config.yaml
num_hidden_layers: 8
hidden_size: 256
n_experts: 16
experts_per_token: 1
d_expert: 768
d_shared_expert: 0
hidden_act: "gelu"
moe_layers: [2, 3, 4, 5, 6, 7]
router_score: "softmax"
normalize_top_k: false
routed_scale: 4.0
balance_loss: 0.0102
balance_bias: false
init_std_router: 0.00938
lr_router: 0.00154
num_attention_heads: 4
num_key_value_heads: 4
head_dim: 64
vocab_size: 4096
norm: "layernorm"
norm_place: "pre"
norm_eps: 1e-06
positions: "rope"
rope_theta: 10000.0
rope_fraction: 0.75
qk_norm: false
attn_scale: 0.125
tie_word_embeddings: false
parallel_block: true
init: "normal"
init_std_qkv: 0.0357
init_std_o: 0.0
init_std_up: 0.0357
init_std_down: 0.0
optimizer: "soap_variant"
learning_rate: 0.00491
beta1: 0.95
beta2: 0.99
weight_decay: 0.19
lr_head: 0.00791
max_grad_norm: 1.0
warmup_steps: 200
schedule: "wsd"
decay_fraction: 0.583
decay_shape: "linear"
final_lr_fraction: 0.02
batch_tokens: [65536, 131072, 196608]
max_seq_len: 768
doc_mask: true
train_tokens: 436100000
max_steps: 3492
dataset: "wikipedia_en"
Below are experts of layer 4 (counted from 0) of a mixture-of-experts language model. Rows are named router (the router's row for the expert), up (a neuron's input weights, with its number) and show model dimensions 0-127. Each number is 128 + 32 x the weight over its row's rms, rounded and kept within 0 to 255.
Before each expert's rows: "gets" lists some tokens that make up at least twice as much of what it gets as of all text. This comes from a sample of Wikipedia text that the model never trained on. Tokens count by the router's weight.

# expert 2
gets: ".\n\n", ".", " |\n", " \"", "\n", "=="
router [101 190 104 199 150  78 147 117 157 140  91  90 123 124 147 137 130 139 185 108 147  93 104 139 172 175 145 126 150 102 126 115 136 158  99 170 171  85 155 135 139 118 142  81  82 102 104  93 141 109  95 135 168 108  79 125 201  95 139 115 135 172 159 132 125 139 137  71 156 153 166 151 112  94 121 118 129 137 149  96 133  72 100 197 104 121 157  99 172 153 160  93  87  70 111 130 152  92 108  71 135 134 155  83 118 124  61  50  93 163 148 108 130 143 147 152 175 154  86 132 166  75  89 144 137 118 141 151]
up10 [128 120 129 166 100 122 105 109 173 104 172 183 121 139 106 142 135  82 119  96 134 135 148 149 155 164 117 132 107 141 123 135 141 104 131 114 127 189  93  91 109 172 158 146 103 145 235 186  38 129 135 151 141 170 112 107 150  57 185  94 176 138 155 120 181 139  89 148 138 125 133 107 103 136 204 169 139  96 177 126 161  97  67 119  80 125 156 171 141 199 117 107 102 126 102 158 145 125 172 172  94 182 119 119 129 128 143 100 143 124 145 161 152  93 139 148 145 129 146  93 147 131  96  85 175 135 139 146]
up11 [145  95 117  66 125 137  51 107 102 133 114 150 105  39 145 151 117 124  61 143 124 143 176  89 171 134 184 100  91 129 160 154 110 123 140 130 106 175  89 116 166 135 113 135 132 139  90 113 151  97 100 121 128 147  90 173 139 154 114 109  98  68 127  89 184  89 157 159 154 102  86 146 104 175 123 112 113 139 134 135 128  97 120 130 118 127 138  93 110 108 119 121 132  86 130 111 107 180 113  51 144 147 107 114 114 197  93 121  92  80 112 172 163 120 166 150 121 205 143  92 140 181 148 145 170 104 129  63]
up12 [191 135 115 143  98 115  94  95 166  85 144 117 125 185 152 120 148  99 122  66  91 153 140 125 151 151  87 104 123 143 101 131  73 111 171 175 119 113  90 136 136 149  92  97 136 127 155 120 104  94 142 147 223 158  91  85 168 167  81 116 161 124  69 109 161 106 138 116 132 123 144 131 108  87  78 135 107 146 152 137 157  96 109 141 112 114  66 145  83 163 136 107 112 117 144 163 123 167  84 154 135 138 160 181 141 149 159 149 152 135 164 125 101 105 114 140  76  97 184 118 185 109 145 123 124 107 143  80]
up13 [112 140 184 129  90 137 125 118 133 114 166 149 180 146 154  98 139  99 199  71 155 153 146 162 120 137 132 110 129 113  73  49 126 171 175 146  53 109  87 177  80 121 137 129 114 172 109 158 148 120 140 111 106 130  82 171 128 131 152 128 102 193 114 162 100 157 167 121  81 141 135 166 126 132 148 111 110 175 114 182 183 153 116 186 117 186 158 111 158 137 134 106 174 113  95 139  81  96  81 160 166 122 125 103 122 147  87 146 159 136  63 150 108 109 177 179 123 162  79 150 120 138 139 110 132 119 154 101]
up14 [116 121 129 174 138 139 126  85  61 138 174 104 137 116 126 127 121 140  83 154 148 140 195 129 196 149  84  91 157 141 135 146 125 129 141 107 104  82 117 134 129 215 176 145  58 121 158 105  56 127 148 118 146 108 126 110 143  98 119 142 119  72 165  91 110 121 141 148 123 119 128  95 105 186 116 142 105 150  83 164 122 155 158 144 117  84 120 150 125 148 138 147 127  68  47 106  92 166 116 127 128 147 159 117 109 132  89 124 130 107 121 120 211  60 105 200 120  73 120 147  79 158 117 107 164 126 154 127]
up15 [ 31 124 129  75 141 202 182 120 134  96 134 137 157 133 164 109 175  87 115 163 148 110  55 148 128 154  62 220 171  78 129  98 142  84  49 156 161 174 122  67 103 129 125 121 134 111 103 136 104 107 116  65 139 156 173 111  89  94 113 129 159 123 103  75 112 119 174  86 100 125  77 116 124 140 152 124 173 151 170  86 109  89 141 151 134 133 133 140 180 140 132 112 171 138 138 190 156 133 103 128 153 152 149 123  74 185 143 131 194 114 123 181 157 109 109 139 111 136 171 139 166 137 124 158 134 144  98 121]
up16 [122 146 125 129  88 120 118 134 109  63 103 115 112  77 121 173  94 155 116 108 149 110 148 129 157 144 118 113 143  17 148 164 109  86 100  92 133 100 160 150 166 127  99 146  82 177 127  71 108 128  98 108 104  98 134 160 111 132 116 190 171  98 145 118 154 128 119 130 189 109 126  96 146 129 130 123 126 124 169 161  66 135 120 166 119 162 108 115 150 157 129 185 155  88 171 116 154  89 117  98  95 139 151 155 127 153  97 131 151 119 149 127 115 109 118 141  96 138 116 167 199 138 136 137 153 105 128 171]

# expert 5
gets: " the", " |", " a", "-", "|", " The"
router [163 159 148 191 121 109  87 139 109 134 115  67 153 155 121 133 129 169  63  97 146 132  88 117 101 149  87 140 142 159 130 114 125 113 183 129 161 169 122 138 137  72 142 172 128 124 126 114 130 157  88  87  73 173 131 148 148 130 162  66 194 162 125 116 149 153 100 177 156 125  78 145 129 113 141 155 108 139 122 113 156 172 143  62 131 144 137 128  90  15 149 130 145 121 148 116 168 237 162 180 128 103  47 112 102 140 142 101 129 164 130 134 118 129 124  51 121 146 183 142 115 120 118 120  88 127 116 107]
up48 [ 53 159 151 150 118  83  90 163 145 194  72 136 118 151 110 120 141 148 129 130 122 100 132  27 143  90 109 110 145 165  78  96 144 134 114 158 129 121  80 140 127 142 145 116 131 160 132  96 104 139 137 121 102 127 147  70  62 150 104 133  89 205 135 155 108 111 133 113 138  96 143 123  81 161 125 187 139 131  73  92 136 200 132 100 155 131 152 133 163 152 112 159 151 159 102 134 184  92 107  77 117 149 134 114 124 132  76 143 138 167 126  82 163 177 104 129 169 135  92 174  92 121 160 145  77 122 122 110]
up49 [ 92  70 166 176 159  89 112 146 154 122 172 106 154 120 143 118 125 132 180 116 120 182  81 139 186 103 165 168 134 130 161 160 118 134  90  40 112 168 117 130 140  98 143 163 162 102  30  65 156 132 177 139 108 145 132 183 159 181 119 133 113 106 148 121 151 149 119 127 123  53  97 100 138 193 146 120 130 155 106 159  86 129  95  84 161 118 155 145 160 126 103 100 118 151 124 167 145  64 136 132 105 165 117 125 115 130 206 127 192 161 109 101 137 122 128 151  53 160 155 181  96 125 135  99 136 116 165 104]
up50 [ 72 153 104 160 105 143 105 124 157 125 184 126 120  80 100 163 122 108 109 143 189 159  81  80 145 148 153 111  92 136 117  97 115 129  79 163 149 115 127 174 153 151 111 136 132  88 124  59 104 135 157 133 133 167  96 176 124 100 107 153 124 130 111 119 107  31  86  91 160 147  94  96 101  87 107 121 136  98  84 110  95 105 157  85 152 109 119 159  80 173  54 159  97 148 119 136 146 140 142 132  91 145  98 139 111 111 128 104 149 125 142 138 108  87 161 171 107  96 122  76 116  97 144 104  86 118 159 107]
up51 [107 165 148 125 128 103 112 119  94 166 156 102 136 110 177 131 131 177 147 141 164 109 145 196 127 132 137 184  98 157  80 149 145 143 127 117 122 152 163 126 169 149  77 123 165 138 155 135  71 126 111 139 161  84 136 127  85 110 106 161 108  90 116 185 155  36 120 181 136  75 145 154 163 167 148 180 140 157  49 118 134 160 109 102 136 103  31 191 126 166  98  91 114  69 121  83 110 162 159 129 114  46 112 139 184 113  25 117  96 126 194 146 133 144 147 125 145 119  97 155  95 199 146 142 128 176 171 183]
up52 [151 105  92 163 127 152  87 178  85 145 134 137 115 106 114 130 123 105 161 162 107  88 141 124 165 113 190 130 129 120 112 128 130 163 129  69 118 115 166 112 108 127 122  98 116 133 162 166 146 139  71 134  77  87 107 122 155 111 168  67 236 103 146 181 117 106 160 137 113 123  89  99 151 116 153  90 123  75  63 112 102  85 136 102 160  85 150 180 109 149 172 129 114  95  45  94 146 106 131 105 146 124 199 118  88 131 123 131 161  85 164 168 174 152 143 106 129  86 185 103 101  96 111  95  81  95 106  53]
up53 [ 96  74 141 131  71 130 144 151 112 139 162 115  82 124 141 139 124  85 214 103 168 104  91  83 139  92 150 120 127 123 159  86 108  94 122 159 116 216 123 176 160 152 211 112 120 120 118 174  96 135 139  87 176  58 113 146 104  92 142 161 115  90 137  79 134  97  88 130 149 129 128 130 130 105 199 143 154 124  52 162 134 143  95 149 144  86  96 148 154 178 105 171 128 188 111  84 167  89 135 132 123 100 175 127 166 171 158 151 172 181 116 107 169  90  98  95 120 134 116 157 209 149 120 146  49 156 164  53]
up54 [159 125 139 205  87 127  79  94 178 119 144  66 133 174  86 172 136  95  85 111 131 195 113 143 171 152  91 164 136 109  96 204 118 115 174  79 138  54 123  83 148  65 113 149 123 147 129 139 111 129 108 153 148 152 134 121 123  80  90  86  84 160 103 109 106 126 139 111 121  99 165 171 152  84 110 165 219 131 111 116 124 140 105 111 116 144 131 126  76  96  74 136 145 180 155  92 131  67 147  94 180  92 162  84 154 146 113 119 164 164 125  72 173 132 111 130 194  98 119 129 142  83 148 131 104  95 165 140]

# expert 15
gets: " s", " p", " r", " w", " d", "w"
router [149  60 109 144 111 136 156 136  71  10 123 149 106  87 128 116 121 163 167 132 173 148 113 110 141 109 148 112 122 146  46 104 104 153 124 115 126  83 152 154 113 119 137  99 118 133 145 134 109  89 125 175 105 107 150 128 107 198  98 193 148 129 120 129 143 146 164  84 160 146 106  99 127 134 134 116 115 113 120 181 149 166 137  86  81 151 127 115 108 172 123 136 122 140 148 116  96 141 102 136 135 159 100 129 153 182 142 163 133 124  99 144  67 144 156 135 139 133 140 110 163 142 226 115 162  96 172 106]
up10 [123  80 150 160 103 120 157 106 153 101 110 119  99 111 150 171 141 112  92 110 123  88 138 207 113 103  40 124 195  61  76 123  85 169 100  70 135 131 128 103 150 164 146  99 158 100 159 131  85 118 113  98 164 121 110 118 121 211  99 102 218 103 134 105 115 148 145 149 100  91 135  91 118  99 147 140 138  77 157 124  97 146 105 119 121 167 116 176 141  18  99 143 179 116 149 131  22 153 126 122 136  96 135 101 129  92 143 152 109 142 117 128  66 119 191 118  86 155 161 106 154 108  83 130 168  97 142 100]
up11 [148 102 181 102 167 172 184 114 113 140 148  91 103 137 124 107 152 137 187  99 115 154 121  76  98 147 131 160 114 134  81 148 131 143  36 160 164 101  97 132 174 185 174  65  59 137 152 174  95 117 120  95 126 143 130 143 123 108  97 159 139 115 149 186 136 129 153 207 143  81 133 187 128 130 136  55 160 118 108 121  58 129 106 114 183 117 109 136 113 141 145 122 137 125 123 150 173 148 160  85 181 136 138 177 198 150 158 194 149 129 190 107 135 139 116 132 104 132 145  88 165 124 101 151 124 148 153 153]
up12 [168  82  86  79 131  95  69  99 193 111 173 121 106  95 167 184 138  74 159 123 140 211 172  98  93 116 150  89 100 157 142 147 149 120 140 149  93 137 146  77 180 148 121 106 109 150 174 131 111 111 186 179 133 158 121 140 121 147 108 110 157 160 150 157 135 157 129 161 148 154  83 140 151 140 134 171  66 125 118 119 123 134 124  87 144 153 100 150 191 179 186 103 116 115  25 163 151 133  84 133 116 163 145 128 161  97 105 144 138 152 111 129 108  88 145  91  92 143 149 143 125 164 138 136 142 170 112  95]
up13 [153 153 135  60 120 104 131 100 175  86 133 169 140 102 106 199  63 131 127 146 146 136 109 136 197 143  98 152 187 185 125  73 113 176 121 123 128 190 133 102 102  87 155  70 152  86 222 146 115 116 121 201  85 130  99 156 179 178 139 166 131 151 107  87 123 144 142 117  52 145 181 135 102 123 131 113 136 131 134 155 194  96 116 110 169 132 161 160 146  83 149 125 172 158 141 131  96 164 125 117 148 113 123  90 153 102 103 103 147 102 111 131 135 122 205 162 104 160 171 128 114  97 112 123 124  97  91 108]
up14 [133  92 145  78  80 120 114 117 172 131 140  96  45 141  83 174 115 104 139  98 153 134  99 217 100 111 132 124 127 145 162 137  40 111 105 124 111 134  62 138  93 178 148 253 143 142 107 131 133 138 161 137 146 134  93 158 144 146 131 151  71 147 142 157 114  93 123  68 120 125 144  48 117  91 116  47 123 149 110 143 136 142 149 141 157 145  96 174  65 170 120 140 178 143 165  74 176 130 140 128 119 158 149 132 165 111  95 107 135  89 115 110 132 173 107 122 113 143 147 128 168  99 163 131 155 113  97 181]
up15 [169 110 108  97  82  94  95 110  95 118 105 149 165 135 103 166 186 116 173 166 131 110 138 135 118 138 112  98 179 118 121 160  88 144 129  98 119 117 108 132 110 149 141 118 176 103 121 141 166 124 119 127 106 161 118 219 119 137 136 140 146 113 164 132 189 142 188  82  96 120 120 152 123 165 108  64 122 152  81 100 126 132 162 122  85 142 114 116 158 101 107  92 148 134 145 116 135 121 168 137 147 112 131 125 162 173 129  81 133 121 174 178 160 142 140 127 121 160 107 126 104 159 126 165 167  47 156 102]
up16 [103  81  88 181 134 108 165 125 111 131 124 125 130 148 120 103  88 123 112  92  89 182 176 121  98  97 102 127  80 140 129 171 104 110 114  99  98  97 158 151 135 183 170 129 129 152  51 150 127 142 224 115 127  49 121  75  71 108 140  86 179 124 130 122 129 180 160 227 138  97 110 115 150 127 134 144 127 103 153 138 107 168  66 169 152 122 151 106  67  96 136 143 188 108 138 179  94 166 105 115 133 149 144 128 148 123 150 107 118 100 162  98 153 105 139 150  68 161 145 160 216 200 175 124  99  83 150  82]